Weights of a small mixture-of-experts language model, trained from scratch on English Wikipedia: vocabulary 8192.
Below are experts of layer 10 (counted from 0) of a mixture-of-experts language model. Rows are named router (the router's row for the expert) and show model dimensions 256-383. Each number is 200 + 20 x the weight over its row's rms, rounded and kept within 0 to 999.
After each expert's rows: "mostly gets" lists some tokens that are sent to it at least half of the time. This comes from a sample of Wikipedia text that the model never trained on.

# expert 3
router,208,221,197,224,204,151,206,190,174,220,181,192,198,207,166,201,190,180,201,236,210,183,149,222,199,202,194,233,203,210,210,212,223,168,208,191,203,219,203,237,236,204,241,212,149,228,207,227,222,225,216,193,202,157,202,217,192,205,213,188,200,202,229,233,196,202,148,184,201,199,186,196,206,220,222,189,228,210,207,211,179,211,183,204,215,224,208,181,191,210,192,228,171,191,210,193,174,215,191,210,217,185,213,173,212,216,189,217,170,190,177,202,196,209,199,196,185,181,182,171,211,230,166,202,175,205,191,225
mostly gets: " would", " have", " been", " do", " can", " will"

# expert 5
router,183,199,179,175,171,190,198,205,233,185,205,186,172,191,236,184,208,221,190,206,212,166,221,208,204,159,181,192,187,184,181,206,196,185,229,176,214,198,206,181,217,187,188,213,197,174,193,154,228,199,200,211,236,212,198,219,225,203,202,220,188,218,168,219,217,219,226,183,213,237,182,201,220,164,181,213,203,199,197,168,178,256,246,164,212,194,179,201,192,194,259,184,208,249,201,186,201,214,223,228,204,197,219,213,188,205,193,208,186,204,204,206,215,203,192,195,177,203,208,231,192,207,225,200,206,187,183,205
mostly gets: " school", " Championship", " Cup", " year", " season", " years"

# expert 2
router,185,226,208,194,220,200,174,174,209,183,183,246,238,180,208,190,219,167,204,196,222,202,200,189,181,208,196,207,214,219,220,174,206,204,197,207,184,211,219,167,211,175,192,189,192,203,200,227,139,197,188,214,237,195,231,189,196,247,191,176,186,187,183,152,214,195,161,221,174,228,192,201,220,201,215,199,182,204,213,219,198,189,211,196,221,190,200,240,197,207,230,178,201,194,211,216,225,201,211,196,180,187,210,198,177,192,193,187,202,222,185,178,187,161,196,225,203,212,215,215,187,185,201,174,178,184,245,186
mostly gets: " +", ":", " −", " ·", " Coordinates", "_"

# expert 1
router,198,198,198,191,223,222,208,223,172,209,207,196,229,164,195,230,201,243,207,189,185,171,207,196,183,213,214,191,194,199,209,186,209,191,197,252,210,161,169,175,171,235,164,216,221,196,240,230,209,226,173,196,203,215,200,191,190,195,173,235,230,158,182,204,229,196,218,229,195,175,228,182,208,206,228,192,175,195,214,208,214,173,208,215,212,172,205,214,247,207,142,212,225,187,204,178,194,236,193,165,175,241,176,232,196,172,204,209,221,185,200,227,180,174,199,181,201,198,223,187,192,194,214,260,177,186,207,227
mostly gets: "\n\n", " rec", " acc", "Personal", " exc", "History"

# expert 0
router,233,172,181,200,182,222,186,201,175,245,180,166,204,199,233,181,186,205,180,195,211,205,223,214,191,184,194,189,189,211,189,186,209,203,198,172,170,187,198,219,226,163,232,190,168,223,197,196,206,183,192,171,175,212,205,217,182,174,196,192,209,204,216,218,153,212,196,199,183,189,155,196,173,180,194,198,189,196,190,213,192,177,192,193,228,216,168,206,165,200,172,209,199,169,191,200,216,219,151,175,188,223,236,188,218,187,185,158,204,180,207,208,209,234,168,208,231,208,229,246,208,183,192,213,214,208,221,204
mostly gets: "oc", "ac", "og", "ib", "oca", " mer"

# expert 6
router,212,191,188,173,179,185,229,226,210,187,228,205,207,221,145,226,198,190,189,170,199,207,198,178,226,235,194,171,172,205,198,187,172,186,215,190,219,236,209,196,182,168,209,199,221,212,205,168,175,199,196,233,174,196,192,242,203,226,213,211,146,183,183,174,205,182,215,194,189,186,220,230,210,201,185,218,216,206,179,222,240,208,212,221,208,171,209,191,195,228,181,216,209,210,196,199,190,183,217,226,197,169,199,220,183,221,200,237,228,198,171,191,175,180,228,222,224,208,180,214,194,203,178,175,208,190,175,190
mostly gets: " al", " ", " Al", " El", " el", " South"

# expert 4
router,211,189,227,224,214,189,194,201,218,215,209,236,155,196,172,160,207,217,198,196,158,237,207,198,212,178,203,194,190,192,194,230,213,229,169,213,180,214,212,163,212,189,204,195,224,208,195,208,211,195,191,199,194,179,187,181,208,173,213,183,197,200,210,194,168,216,257,186,203,228,224,208,197,190,186,215,248,215,209,178,211,209,199,191,166,185,190,188,174,178,197,162,223,192,182,238,188,148,186,210,201,202,200,203,182,236,222,187,173,221,192,195,197,197,210,169,182,208,209,201,202,196,208,198,212,232,214,184
mostly gets: "″", " such", " known", " described", "ä", "′"

# expert 7
router,232,179,211,199,192,235,195,176,203,197,198,178,192,257,184,226,194,176,210,201,196,221,180,196,181,237,180,199,212,202,185,181,180,237,238,204,238,173,173,226,165,232,193,168,223,160,185,199,203,173,229,182,182,159,221,147,201,222,182,219,212,206,210,232,197,185,191,202,217,184,216,204,159,207,178,212,172,203,190,180,208,199,178,186,138,211,199,186,233,190,241,174,206,173,182,192,209,195,241,194,216,189,192,176,228,185,222,218,166,194,226,200,226,226,203,222,152,188,188,209,230,208,206,169,220,197,205,204
mostly gets: " You", " Dream", " Live", " Your", " Nin", " Love"